From a checkpoint of a small mixture-of-experts model trained on Wikipedia.
Size: 13 layers, vocabulary 8192, 15.9M parameters.
Experts: 80 experts in each of 13 layers, 32 dReLU neurons an expert.
Training: a variant of Adam for the experts, 758M tokens, 6400 steps.
Below are experts of layer 3 (counted from 0) of a mixture-of-experts language model. Rows are named router (the router's row for the expert), gate (a neuron's input weights, with its number), up (a neuron's input weights, with its number), down (a neuron's output weights, with its number) and show model dimensions 0-127. Each number is 128 + 24 x the weight over its row's rms, rounded and kept within 0 to 255. Numbers have three digits each.
After each expert's rows: a language model's description of what the expert responds to; "gets" lists some tokens that make up at least twice as much of what it gets as of all text. This comes from a sample of Wikipedia text that the model never trained on. Tokens count by the router's weight.

# expert 61
router:113109131128138142115176129148096106113148110135131090143098127161141159102099117118095100100146136159137148094139137115146119143203129062093127145152154111128186093132096097097110129129127145147151127143139089096134149160105144167112109154148144138114157150128158118106118141100176131108127151105126134116106117117093079136090101112151158146105136096132116165128152110126132175113120
gate2:109159164155155135123191098119131138178162109120101125166156118132164181100127121121138173137120105140136140140129097114132122081145105092106074173155182122090156110132161097154159098133091158133099121136149139097116114094123134155136144155150122141145165123142129118117121105110162117117164087132110142122123146161158099117120112140143110135096115103121116116148140110108129111130079
up2:085141139140123167119194136120132141143134149138117085147169141124141163100122141136106127152138148158130137128151093119115088101168138097112068163143178120111139106122130107121202093132115176148087095133141117108114114113119135180147113159147128124156169127128136128152087135107173115141158088120126120129129128165145122115114104142157135160137087092108122133117138118103125126143101
down2:122169117120137103150082080124152113163149151170107141138100134129098155119132129104136083168170103187131150144134104112135110072119118152133136121164114123130114141109126155141152151127092152111157123154105143069103162115137087133123104105116106147124081135174151139145174096145128155164164128155156158171114129146130148133129131109107112110104143130081104124124131150116135104141116
Description: Number tokens: digits in scores, statistics and table cells, and year prefixes like 199, 196, 201.
gets: "1", "2", "0", "3", "4", "5"

# expert 59
router:153101124128137140099172122142108109114154109137129111156128102133115130129081127117073093123092147096134157061108130089146140146182136105101108151143166146093199086109096126125125149137134165120127121134169095138125139139111133147115092149140144137144140134110115121141116136117162150113108142108106125089075147129101075153117149103137140139136120108151151126088114121126094175102129
gate2:142115114166095122139136127108140120103135107109144135140134100140101107132068120133140068107139136085131118124132148105135098140157123131112106148112138090169145110136165112156114136145044133107121116151146099136123118084120150095123139121177176091136167119125098142092153110140116153104135134135128158152127151087101113127093208099122129106147128124126162123097156132121154116128148
up2:203136156121144072128102112119106116111115121155135141083125109156124088108083112108159147096152090084119100127121129096160097127157112103124146114112130083154143118118137116126101147141063105151141108107141122123125147138131152162112154121162156125152173138155098137064145124118133155138130142165139153137136154130126101133089151111130171131165138138121133133098163128131157161142139
down2:136113103121096111152111137097130123129155131161122129099082122155133181137074152149136156158089113129106133173156152103136169110166096122122111134133097122109105126106153156074102131128140106137097149113103114126121136152080110103098148148141120133138155105126177155125150147124105144084122095109111146124127119175142148092104144150177157120148122146119096145069154149157126103138144
Description: Standalone space tokens, mostly before numbers in tables, dates, scores, coordinates and ages (Week 7 14–26, November 2009).
gets: " ", " have", "   ", " through", " COVID", " occas"

# expert 63
router:107089133086150139131171145139101134127153108110109115153116130148134140100111156161078102137108139090181175098158130122153105130162116102090137141158130122104149112121086117113148137116149139140107142149138124112136144145105106119109121151142116144126113169084143131127100160090169144128094164081119114093083111102096080134111090121157140157104142114140117148107115090112098168100106
gate2:121135128174107135139135156142116099109132106130116115153091087114129153118118110121120124128154141152156168108097171114154154142139142126126131145195135108102136108138115150095110110116115153142112134130148112165124138201121147127099079165124129141121118162146142118109092165125113167127096115117145079096134137150154136137155145117147148164128075084149123136139155101125062170097126
up2:125102121111154144095119158106103112115123190137139092147100090109143142109153180154136158115096141112138090152124157098094129095150127076142120150164115108160172130131127145124068148164119147115157172155110104116168137129110144122119108138127120118094108149085145116101073139082139162118130146100127128114130135101118124111118081130141180112121155119096138158132130143155133136125111
down2:099133101130115143104176092092151123160082125124150140110127167130160103116075121120126131146132126085119123116121144147144130192094122135151126147098124112089113092121168142101097146099092123097157059075122117109102101111123147124167103140141142126175168131152134092116151106140118114132132137112165097111139143110154149096127144094140143113119092126162155139128132144113164120148127
Description: Closing quote marks and brackets after titles, and final digits of years or numbers, such as "A Fresh Start", 198-0, 194-6, UTC.
gets: ")", "\"", "6", "3", "7", "2"

# expert 42
router:132111107115142106071145132148093123104166140119098092163104146115121133121131158144077122114122153114140178128129159093119137152158127087107113177166149143123169111143099109123100149121118125144123147129151097116147145179096136106092094142167130154133130140106118119114133138121163164132137144096085120099120134109117110157103094120156144183120140120151125152129166105136123204108127
gate0:103139098088124100131123096142118132136137099138107119197105111119119155100115143147109139132115123116153102136175098116126098109135144104110143138179123123131129105067150147098118118171142152135138174160116114126155149148124138134126085138173166097113120132124148132116133120130123100130157141127101102114057145153103149128156168128083116112145135082134150109138094111099098190125110
up0:109144109099124104125107060169127122137118084150132120145143105090117145095100140138121126159107093136139079123172108117115118121141139111084157130166097112131122129087138144114148101137111164129165147144120128158144149157134144144147100129151157119098133120110148120158114112145120101123131128130072107103067135103101162095159166125079118118161106109112148099160102121131122179139092
down0:099140123140147130130108129113157107160136111098151140092117164138177100109127124117114118097136150146146131124133157128130168137124148126178149128169100131141099127102114121119115106124172113122114082111121091156116100119102146139139139125115159131133166129123127076098123115143047180176199106140096132118131143145135125129157134185119097128141140125107146098166139149125136100149086
Description: Articles and possessives after prepositions, such as "on the", "at the", "in a"; strongest on "then" in "the then Prime Minister".
gets: " the", " a", " The", "'s", " an", " his"

# expert 53
router:154117119127128129100148129135118102129167121133114122148107127126136139119110166144067096118099173144157126118120120090142141110160128100076159129150194146126143090126091120096101150108148140179123133134167117108147141169121118135127100190137143111109139140094114110124128138092159159109082142092111135086093102104112095149115103080140109157101110133129130155116166132136115163121116
gate2:168087131130061095110121142119139145130128136130140090147074148112152127132115095116089130114148144145120130089129115089090104133144150130108100109121128123092122133133122126176120101133094102137173141144141130146145096143123101097116090087137134170123105117137178132109157103154130182147141104122166141136149116098134155193130125145110170135138153099131141132119161167117133113159086
up2:122131145116123092120131142103124125091095140108119106126116111151159126160135116130097148118148145158129149078139086116120151132118143130136161103114150141108141128145095198142145131167109114126141153128134140158136112152143140132139132093113171173130130113134159127103138077165142211190137136123138131112104129103138195137131120093130140122100101117116133127120170175111182137145115
down2:097168108138151128134090108110113119186130127094169178139116098144105146136141116133140136104101144057138160114148151137137122120133124124127094175129137100136116160135127117130104128136126155127115148152119174167140135092145151141096130191120160097090107104119163097118143145135171137117152108151146104102143138116139107145150127174158121145109160119144143154134125089098157166078123
Description: Subject pronouns and relative words beginning clauses, like he, she, it, who, which, that, especially who after a described person.
gets: " he", " which", " He", " that", " it", " who"

# expert 11
router:118128123119090115098158156160097091108153126109113119163132125142114115081128128137106113113129147109117130104109119113136145155157120116111138139146154147109162091155082125127120133103118181168149097153147112144190155180111137140098103142147127153131115149124137092118090174107155167136112151112113137102090129123093079128079152134112141184128117133129149165128147102160106167119150
gate0:113147081135146133129082130150126079110125130148090072160104110127153108124161132159134138135152122137115153120123121100139129149166142080134130172160116101142157122144082132169150130123130120102135167129103131124122128069104145147144084150132171095147117126147169108128141147156158132149103154106123133141114084099152123157149134144111119153173127147118103135131092055115099113141116
up0:115146077144109152145099165149132073124122105139092059167091133132135119089154134106116172160172140136106115142109137127116182132125130137164144136173132108147109113156101167137155150081123095094117173136082154129140122109096178147110103150124166118142129143139141120111141130146120140132121107138140147121123086093133129134155166168108127114139127125111165120127099119101110111133105
down0:141167122112140119109123106134154137140180137125090140151131138088126188133143175133136105102109126176123079104190116130132146140126150136074117116110155115142142141115131104159121141134123096130108069126125128151161124101154084099094161106117138121118115154126172162128124121125163095125105116136101087128121101117167110122150127131129117130180174145095124133122110194124139121113146
Description: Determiners and numerals like first, other, two, all, such, and adjective or noun endings such as -ational, -ent, -inet, -ological.
gets: " first", " other", "ent", "ly", " one", " two"

# expert 17
router:140096119096134137121174127156096118126181115132122116152139126101115142083127112167092100106142132114117120087120167108133137110150113096073161122147174120127151110090127127138125156098153150181109128105147082119170149168109121139103099188123137135099163150126148096115112145081156156126133152115100128098121115108119086112125146094120138151130124126141118156103117110139122168084119
gate2:150123109130144133134113109143115171160121129139168143124105187081132102119114071156164133115154047142161137126151144167162132153129106160089173113145136105121119147132118130112144173094123116136135142108134115138147129102143120103158150141099131098145134115174122088121133163129110118150126154187128109101134148137139088118164113139144109090082132151140118142135110129133134085165121
up2:174081099119166097114114091137099113162139090181132174116119146081121115127155084149101091151131117108152113104144156116140159107136100104102139101151181157135127119104139153121116150110108103149122160120136114130164141137115099109125118143089134116112128122131120092097098173089124167138122135157144103137144110148146114130139157125083108135110122130134128162167085101132136125149072
down2:116107094132100107153160102115151159131136150100076112134167098132135133157087131138088155132119126108123089143164119159113112139114069121137113161189128111133087165123188093131107156151131118147119129151123133128147160129143161133104117129138158121103148077137145103113123072109090154131133071128121123148107108132136111124124146127121097116157109140118104145102142141074144166146129
Description: Modal verbs and connectives like to, not, can, would, may, and, or, especially cannot and to before be.
gets: " to", " not", " and", " for", " or", " can"

# expert 7
router:130089120094139133089149157113103104091166137135129122150137101131134149119087170147106121120122161124182162084127126101136112142171150097133114122163141137141151111130064097085137142164136123183117116125137112135161141117100121114119066123143142138118141164092138119101140133069167132130074141103145100100087105151109113140127103121144130155142141106128108128125118122130115154084121
gate0:129110158079152070103120187134137115136114114111148110155117133124139092142095090144131121084149157142163172095134149132122113134131106140062133096132131133125160122146099094161149136117107125142115117100151149113143130121102118138123151103114110085131127132145112131077119153149138105088123126091161129138135103124094146129113143134083114124145148177095143127114173175173136129081107
up0:112096145058141112118126142118130113101130154121167100168144135074172115102091133156115112150099166140157176092121145131136097122121104109088132128102117134081136128139064108134155121101113116170112148132165115114135137120116138141132109113138133119149145153122111152084124154151133115120126121138144152139165102139104141168091131118104102135146148140098123154105155183189129136096124
down0:112125109132159171113080170129119143194143150093112122173120141111131141124110127118129099116134151084078111093153127138076125134146139162128159147132134142141154125123142143158164118109159137135117150169125089133124107068105074169118127103143118125134153140124141126122123116127194129102117152100123134124143122100109180125140144132111083181131132131123133122091113176138128131160137
Description: Periods after name initials and inside decimal coordinates or prices, as in William H. Seward or 50.91778°N; also mid-name pieces like Wild-er.
gets: ".", " K", "el", "er", "i", "==\n"

# expert 32
router:107117163130108159089162107132093092106165117120112122163102118135135150155115148157103117117153120130134152090125162078132103115157143115116092162140145138120143107110106112102107122133133157202119104165143134124167147140107143159125107154152171128131140131110127133115115121103177180118107168114115118095104168144079135176094127085138148146112123134147133156126138083157104145124120
gate2:130140134138135139094168118122085122157175124098144159120113139158121147117094111139107132122108128085114157137138132129115186124121104095173119136149125135143139106111093151112093113107148140132181114092117152136163121129113135149183118200145132122093185118137125136144154125146128147125082137156115163087127104125133113093126133090115105168149171096148127155159161103144148150149119
up2:175126113146139143134148118106132122156194103127130140121086121156115170122093097167130107119139102094124140111123137145106156127128122117137135135142127152137176123127061126113081124103183139153172137075140147140189152138115147134177099144157138109129154123168123119106144145138142155114089136122134154098107097106143104095114136097116097130113177118107129142155139157160145146137122
down2:132119102107115104107111144105155097122130146128103181120153109114117134152129133074129129098187116114110130092108142137120102114124167138123138148164095154134137089139138137122122141129165118144136086146112112129153187126148165115152172070138154118109113108144117131130156137193085138157119108135091138134174171129134106138159150103115121104104139122138126078150170143120117096163113
Description: Function words like that, which, who, what, all, they, and prefixes con, inter, as in "in that country", "of that year".
gets: " that", " which", "on", "os", " it", " all"

# expert 54
router:133104138101147156103142096109116111113149150147108092168118126122124128114109133122107140150097139150129140071105150089151120132175179077118139155152156133139168124125073131116094146134135122143109136120135128121136139140116122133099086131120134123161155141120145117127083121070160144100087129102128115119124140121138076137070126124157159155138136098152106154116134114135115218128117
gate2:118128099122098173135154188111114126141129216133092149167149131094115146111169149135096141149141125139122119154119161125079144125146148108131156144137130144174123122138132104167102123159136189133097121093146165132145154151112109108070122141093095092148117149117101150147110144129102122133135107149143121136115128168114158126154137163127130115137143148098140089132134114118129178134147
up2:085125107160098145120149155120121163113121184134086120124105139081130137121134168131104108149126123118139101126080152116094123119131114124126149129114132158152118112125088130132115124137133156136093131139151118136178129198115105117111122125108078110172123129140113151129120167125115094102129147145144145144119132134180161138160151117119120122105182157105111138109159155131120195198141
down2:131121186145130113109088100111117146142083108136158150119078134125118142133115132138100156128124087125135144085204146114106109129123136125092178123127131120103094158099119151124150091102132123121128181115090164146101137088107115139131171151090140119140147138109136128140145109075089123087102093131149112122118157149140158114171124140104157154135130108128152141120114121163091110103118
Description: Century pieces of four-digit years in dates, such as 201, 199, 200 before the last digit, especially death dates; also commas and "was".
gets: "201", "200", ",", "202", "199", " was"

# expert 33
router:124124136127113142113173115137123083117130106130106094159110152139139138129112142134097088099124139123156159103149166079127117131157166088122107134163181139119143117121119103112140145116145107118100095146187102105143124126112125145117076163158147103155178137077157115114118120108154173109140175095119152121129131129135093152122114114176145177130141094141094124145125081131132148106115
gate3:095099092167132126108142124133087109139193134126108161140098146150169166141129153140118129127118124180133115100110144146115132123102075095150150147116094112154129125106111092156100124106148121120128119131129134146158086161087117102128149134168150124135152152128133158122148109129145142074054129120129153090135110120132092139132079112169126158146133122188112152112148110140112131121113
up3:108144108164122140125148107134116124142173119144102189111130135123138136135096159157151132114132100181102088091114111146092149148129116113178129142101105119159132142094171122124132107105112106115104096168122100155118089126090141104125149149162147102155155131134146166078143121135119127092080136092132157121159109133135118096175095137144075145138143131187136124128112106119126112111118
down3:114134099137169135120131164139122096145143146116106155096084136159179131166126114155170146100160156146110153116116116150104145160125144162143163137135100130093098157144122096154142110120039097132121126148125145146104151104122124108119158128133151097141104151136115113114120113130166190106105114134129162158143112179138120090128111138116156089132105141137088100139111084129122152121134
Description: Prepositions like in, by, from and colons after headings, e.g. Village in, Preceded by:, born in, plus table row separators.
gets: " in", ":", " |", " by", "-", " from"

# expert 40
router:116104127105105161121167136148074086126155126143137080182135171103154115118087102136110108134121134130168189097114178113177112111161144111138137131146156130116162111128093139120122143136131131132114108117152146113140144119103148130122116157138159138130149145081157095147078126103156128105131163100147122120112129126123101122155119130177149161124132098169103144124127082137102173105107
gate3:164137123080102098128135148123101110119145204090181102112129129153133156127108097152138136115122131145117149075112135134096114119161087136108120125123135109156148112148105159130097139133107150154133037104159155168176140135141122154137141124141108088099154100128142118146132144150150147135124121133135131159149176129127129117131168123138151123094111144112144168161121097106111147126157
up3:146144101109086082134123109143148118151100188184165135145132138184133132084118132126130130125182072143159152086131153125094107153125094112140141140122148134135155084162112113148119151168096132145147090142166128139159134145138136127146159110121127119144157149133156123125143143137144129118122137158139161175166119128146145119145153108154176130092096149113136141154110109136144163134169
down3:124094124156109146175105139103137148119170131145110096123148131112118089119119165157172152135148144114097165137119086169129138099115094128119173121122158117120080120119119152158131154132141102107104177131122118160119143067165137154103117143086140130138171146087119142121143135135091141146145085148151133125106111098096120096125087158148110159150143140168094131107150168124114116144105
Description: Final digit of years after 201, 198 and similar, and month names in full dates, such as 201 then 9, 15 January.
gets: "0", "4", "9", "5", "8", "1"

# expert 35
router:122083109111131112059161143121110141124158134140115127148111160106157116134153137114098110122120131162172170084120141071138103166181141087106149140155170131149164098140085102126123118137127121146137101117145103120166148116103137148114100137135134135128126173133136116097112137092177120137112160108142102140141165109097120138149102118132149156133094098148146150127154106135120158067133
gate2:164137092108091177122147128138125144139120119135094137126146125111093152140140116124091143129122085090165128088138167130140139149127158153160134156146141127131134114104112147152165155112151095122131116100127088152138124135128138135114111171125121126145103162136142085107103128148142125138156148103103086120107112129203112121154153153140149142075123099152175089062100132161091138129148
up2:171127077136114147148168129110113148110150087146105157134146114109087138094147113121095123136123124095123131100129123102113107150135145176169136170166133164128089121124146098167156116132135139111136119123127085180129135130118148139133117143131146132170104130116131114104115116148150146123151169130095082131115118117167129134125111150154146114053119112124184099095113119182113115079134
down2:147129131082119155122142088141148129170121132142106132107133150155156135120153126105116144126087112124151160157080101143147098161122133121121153116112163082089132141146073117131138137163128121127144110103113113151129144139110104091110116084113176145151151128137083119109129108143121111199149099138130118062136132156137152125165126117121110078138134155126175149130136077136130159147162
Description: Colons and decimal points inside times and scores in results tables (1:23:53, 46:03.4), year pieces like 199, and of.
gets: " of", ".", " ", ":", "199", "198"

# expert 18
router:114089123137132136080172118134080101109169116112119110145129157116123120122130143122048141144129137119133161093150138088135145138169129066114101125146156153125164104120100093113147150138115145137121109112159099116138150137106117126123065153142145131115133166106140112138118168112175130135134171076134090109126138125105084132108097109141140134142101131139124145142122121112100170077113
gate13:146122111136130114090126111134085120076095164151124072151125150121144135102126084105161106099142140122138122088112103120116092122118158142103104092128139153108138157136068131128167124176094127135102154160153106132149124172095159155113131160176160163101147112134134154119135146164117194096120131107120111109136152165111135108085116135145115131101106102122137126129116148150110128148108
up13:106129112155100132118158158102096112171122099095099150142124153141125128132144169113116131114177128126145089142142125116137138102160166147092058098132162115126142113114070148146138109145099152152136131149142098108137183150092136119105115126139146135142135137075144084121097137091152169107098159146112146128130137127081108157108084108134151165110121114147108143105173117121110135127115
down13:157126131162085099121111162136115130133141137166132117113125119115113099127151143148122117153176139150139103083122124170164088128075139125148136146142157087134140157121131117187163121084119082120094117136119103171136147127167121121108157108116149149155153121155119151134166157122125137125102158153120173115118128118134131120126158118078114068121126184130148126146125119093138159173098
Description: Bare space tokens, mostly inside wiki tables after a pipe and before a number, as in "| 52.62", "| 1894"; sometimes before dates.
gets: " ", " l", " half", " stat", " light", " express"

# expert 15
router:131108149083140129096168113152100079117139119135106093153096124106126163128113149152087128103138129130156147105117172111130125126171140118104135173165150107135218108110104119096119152124121136162123117130186093129162173133108119148107095158162174125120131150091143106147119143087166155104124152122136133116152138101101088126120135122134141138125142119149117164139107125133112157130132
gate1:139123147141144101114103127103141133116107099106146129150149140140131169109130138152134151102136103142096124153125180128128157114154114132115112146110097124123101129155143109112111139148107169148087178154070114157099111157157172166128140145092154178125113110123150105104107113126132174109106122154072076108130154123158120106137158102126094182084113109124118114151089114098149145142147
up1:138129141143141100107108137117107144113141113112121102173142166112133138129149184146128138115136108123148089133125171127087149098152127118152075150150083125151154143152153104109123130116137111127100137140130110125095100160114142132138151161119151163153133112139174095076148093138141145103126127157101133108148214124161147107130127075112141176106075077132117135121115114122144124120133
down1:091078142153108109138128115116162120136129135100090065127145146091136131130127133116149156103138131116109141158094119138151144151131132161130150164149113090112105118116136104141091141141104106162177112100077105146108094130181119084158118095109151137130141112123117087172162163122081127092106093140140089146169095128122132112139116126125131089134178153114134120114098149145145114134137
Description: Single capital letters or first pieces starting proper names, often in tables after a pipe or country code, such as E-katerina, A-CC, U-MNO.
gets: " S", " D", " E", " H", " A", " C"

# expert 30
router:108117109116137124062173153143105098126159129145110095180125125142137121136126128105081119117104168122128160118102142098138122156162122081115115142177143140133159103146109120122105154160123163182133131151136116124141139151103118130079088138181133134143145158113125087109135161117143159112129149102128120095112119133103111146109112123155153196127111116144123163112147099159126184121128
gate0:118163099120140095165097100148112141114125127132138132137108112094143105112151105093111142086084164147115137130110113134109134103152102121102124095118134152132131130141112163123101112127144141137179142156113105111115147120159103116125120156164101096090124105140138119141154108129095122142165170147171177063157113156122135177139156094098134097149154140145166171078132160140163111125146
up0:126127127169146094139187126134112149183145114160089134137115125080125154138115118113120118078132154168104113120142117144127135123113164130119171117103113142095144116100140172152131134111137122171137130114132124137169120096134120125153130143122132091075117123115141127120120100131133102109131177160158137116145131200111088153149108125125165087168143124133124190097122155171132164127125
down0:162126119135147122157123178149161115105118117151128181133159080144141165140163089140146127118125137142097143169112102177122144119159163076110096118143157130116131068135123112167130111121100132083119130141127115116144119149141115133119154110117129152148141113215123156096130191131121162145146151113124106130152108145134126125083157133139097141111116157132174157141132106119129118133122
Description: Articles and possessives such as the, a, his, its, mostly after prepositions; strongest on adjectives like former, new, newly after them.
gets: " the", " a", " The", "'s", " his", " an"

# expert 34
router:122129123116116138092177123131088116117145118134124071143114127143135153096091138110091109114134134113137146089136169067148145140145141074106125129126156136140151101132109123105119139119126131145124110122173080136139161153111121159111092183127129119109144157108122125087124133079147164109128163116122116105081163116128106140135123114132153166116126101192099136113110100160126161094081
gate3:113090119117119154121141165126101148126143135115132131153135107121103172076108132171118162114125125126101130091139118110139134139121103092143150125164141105107132114138051103138106126127138156173161120154132098118176140127133131126126147144158154141149136125099156132152152157142148117101111113127073112137098099098094116133096126134135096149191158142134076134123139119158117186105076
up3:145138106127091144112110101164128127125154112153152130134092130126139141160131110103093131102130148110102165126150148113157154158158119069132138140139141144129190079104061097116144140156151114111132143161168111136137131149088150111070133137135117093152129147135176099134160115148125102127105126130101070103133134123129171130096111135096139132170128121092129141168148118124121133107168
down3:118132153119098129134105146127104078136134111177114137134101119147100114119157156132096110101118154158115158113103105117095156135139126151115148142135105113127118142187133130165150113162135174113076165117101157129122101155108142095120092146107138095120142143146136181133065139142149135165158086167108124101143146132134146126114142142108131143135147147138098123109112060132119084169097
Description: Prepositions right after a noun or verb in prose, chiefly of, in, for, with, by, as in treaty of, building of, in front of.
gets: " of", " in", " for", " with", " by", " on"

# expert 25
router:142102133115125114114168127147087084119131112118111104116112127134104155107125156157066131132129139119157133112121144109131122142161145081078141113156135117103176080104102108110137141102151134143147133109155086103153160132122138136127132178143177125139152164087153120127142144088167146109122163086112143099097116161110090126117128100112150156115144128155109170103111109181116136088119
gate0:112120153136135104102140118140147101119123138116090128106154128125116126183151162178117146133154131085139103140090157121142139118121112146158144082135088113132144134097136137122147112122164123130110094115094102127104096108169163112154133115109164135176121158079100131111175096078109125084135111172120147145117153156119124105161134103094152119112165109138131169101129159147148116149080
up0:145108117146157122113182159139116096103169113167054113107134147121098102152134173130100100132146175094142122097111134110141123112174136144160116131180118154147174117137128123149147097121139130133080121128094127124124100126111148142112155139135151118163165157113110137097159094098152152090144138140098141126133157132133116149130130112109130156138137103158139174101149132156115146090079
down0:138132124100103138156125144117112134174148156136120115145167140108094140146172151142118111117161161126121143148170105110147154109149177106124141172180136149138095111110181122150152107125119117139105114128163117084103115113102141146141162120135093104154110102072121119146090126152141142122072155138103116149127135161144084121146160135107132145097157138074118096153120143103148106166118
Description: Single letters or short pieces starting a word after "the" or "a", often scientific terms, e.g. m-olecular, m-ice, R in 2002 RM.
gets: " m", " L", " N", " M", " R", " W"

# expert 51
router:148104102139131117093147135154112105113174136147105141126098107116140139142098151106102119111111144150172146090127146101119106148172129112071121147154135120124198115122117103126121126154116121150102148144146066078137177123095120126102115132175174140115135162098132123085153155100150153102084145108156135096126133115115099172109118125138149155160120098130154161107134126140123157116130
gate1:122097094132150116156131152129155127099166142103099137100110130110155168101102177129126130140117123114100129113158073093174114127157149103109154115130101153100145128093102139116116110153100106121125107118107103090135157106163087112160115154118132138136182083138147120101158135120155107142123125149117114125067157142137131133099166100083095129141119193144138169130099118140148131117122
up1:122088112177146125125135181102138130110139175120118153115094117126170145105098126122110116110147130125103160136186116088125145121162128119089178136118100171125148155134135121111148117147155101133126117120133119088118111148141105105155112163159136148079123087188134114098146090129150129131096109158160120149134159148129130169116142079097134136135093145141163165135109093136122119092123
down1:129163130117147107167140122152141118150115080141152111125139147131126121167137153103112127129134170115134114128148165125117151095101140125131138135121111141122103146127171079127151104148097125112068174151149137109147125130144120164149141108132099137141093168139115140112141144105062089095169116115120077124142160158135135122085149130119083115072137136128113117116152137114109071185104
Description: Capital-letter tokens, especially B, G, U, He, opening names and words in tables and lists, plus sq mi in area infoboxes.
gets: " B", " G", "b", " He", " U", " b"

# expert 37
router:112113158102148155111165136176108094113157130114106105138092129120129170079116122137071116103144148074140123089124165108150140105168148088135111115136170148131160091124094111137140113118123169151138125117170104130133168149121116134132123190123114127145150147141151082113105159112165156119140166123112129065104150124108096111130118105151144144132122107149132148134134148160110149111135
gate2:073105125140143135100121127100101144147194152114084119100147140115139167108145185121103146127094152095139104123118122137133159135123112108124114113108098125073179139102057105101105120143136140131145120147144082132112116172139107109157103160144127164111140149119154144144126089118136169140140129149137105113078156153157131119125126139154156128114140096136159139120150128141133181148144
up2:103131132136152121131137130140115101109153145187110144114093139127118180103186119138130137100091152108097140159132122114125133142122107157136145100130087131084146138100095134107087153124140142103173148123095124154119122168135124118143103181091115186096123103134151169139187084143140150100123140136138129108094152163167168129133138100132127121120101133118150160123104159160125108141148
down2:096115136157174123157079137090175165113116139172111127129145124123118145127127157131156117075149115110111120121155117120118134133045147154119118119130153136108166113121145137122097119128146127100084107154140131136113141132148178152111135137119098070120113112164186141151115098147084116148145109182105134109127149129120136108189104126095144123119085148139113119114107108124135117130130
Description: Prepositions and verbs after subjects or "to", e.g. in, at, under, over, won, played, received, used.
gets: " at", " under", " in", " over", " In", " out"

# expert 1
router:138099105103106162113167150164109102114139138112116086132130102158130132086112140113073117135120164150147159070143162094108119125134170108070099156153143150152135106135110125120119150141130137147083135133150110138133160116103141123096090146141121114128151172115138118122078147057163170105104136120144097131102120129116103140118136093133151160152125104145108136096150126117129175120122
gate2:161161145139146157133139164055125087121112156085140152106104143103120135148100139105150184093161122152111114098102151112140074109115143130115137141156125101186147142167115152171113101122127144098111126144155095152109140107113109166089132143126120110142126112129130129089162141102163144145106122134102124120121119153104100089078138106118106125119088110139104139115130134111107093131163
up2:131133143171099143143117130150142117139134145135121173102099135117063125122106147105115148109168160126129113134123087147141095136085092137131113084153141120142116136156140151141104099117093159128105078140112158177118129135139137158140137130109141127125161144113087099116160144104118095131093128157066140120081126121088130102110133136190094102143106138099160124128154140119125131127192
down2:151128125132144071116122124130100128086149145154105115105179111138127141143144101141103146152111132125078132133125113128174141128135122141095144189129145148123161142163093113164079134093140094096172169147144132094132118112117142171105125140157121109111165115145135156136115135132141152142126165089111127160118112123090151082127131114116160107163158139132136140126084153111135139127055
Description: Mostly "and", plus with, for, on and auxiliaries had/has/was, usually after a comma in biographies; also blank lines after headings.
gets: " and", " with", " has", " on", " for", "\n\n"

# expert 10
router:105107127109124125108144118165093092120133120113093080138120135143136177127132150122093110137134139123140147107122172123150125178162151100120137161175138123136204096119091115111099154139137143150104117133187124117147175137091109142100111165159171098141129167082134121117133126093163149109095135124133130095101108153120063137089139122138136149112140139143125134103122125140138155125119
gate0:096153115144139131112158118141119125137118137145158154137150165071144150081120160113125104105132105107152130113098129102079129138106074113121108145125119138169125102142129113137145097137116156152099123139128128112101131092093139153090110100129136130112139162108157152124124094131142135174126112125121115116146130125128159063102129097115079173127108110125093096099106167171121193089103
up0:151092086123115124101139137180087082113148141153133131171163136111096159110091162125136116146158121141140153115175148119109118104137140129112097143119152097153116131126116126125145148128147092122140122171148124123113138160092130137118139136126142111124168188160152143126078160110185124151107138076093083119168132122091116103106127137134159171140131110150101102119133106135113169106135
down0:131166100117154153161097140147172132105101124133129141139093125171133128112184130119168138145115126114092109126111107131105121103112127150126165069120159190151106127127134161131161097089130091104096141115114110178161106121141148120140181172116091153100097130163132135114135121146101129130154105143126177136123122154122123131124122125172122126133142145151093156088103153144156134133168
Description: Capital letters or short capital pieces that begin a name or word, often after a line break or heading, such as J in James, Ph, T in Terrace.
gets: " C", " M", " T", " P", " R", " D"

# expert 47
router:144113119120129148116145124136118121082177131145106119179137122113118140129142121120065098117136151123156165108134145088123125127178132095086156131151124112146167111105087081141080160145134096136091117154148093110129143127119143102108105129135168128145190144130123099105122136111186126137112164108122137113117106135143136151128116102167172200116128104132124157140110093139111138115124
gate1:109153132158110106127144093098117109112107107101094121108103157149149155129146111120096105099135135089105157142070173135101121110108094127137062135107149142120117111096121130118097150128152141154102147167130142123174106127108095101118129108159178151119129107160136115100122170098115170073142119141148150090101168133166094142129129135109148131129121145110161135094137098155144154110142
up1:111168112198108149105119123114115117116102100147077123135110157171151177117144098131087121069130113085101128123090160095128122101126098119102103168145134116132131099100124114128125185141142153145099133149111131142159098136109150118142126116164183124104162095110104127111108158116145131105115124145105141117089156134135106114156124142109157092169137125112126114118127099115135140078117
down1:105148098117072131154120126088125092132066162113141127091121134100131109107152153112160162178139134136096129096158103119137132086160095109115135097148162143111152144155168125156153116139101150114083132124145129162134130138141142124147109088099123088141131108164114131120091105114185157120127090159120126109133152131080119146123122145133149147146109123087124108128118092143170158098130
Description: Wiki heading equals signs beginning new articles, percent signs in vote tables, degree marks, subscripts, abbreviation periods, and infobox field values like Animalia.
gets: ".", "==", "=", "===", "%", " –"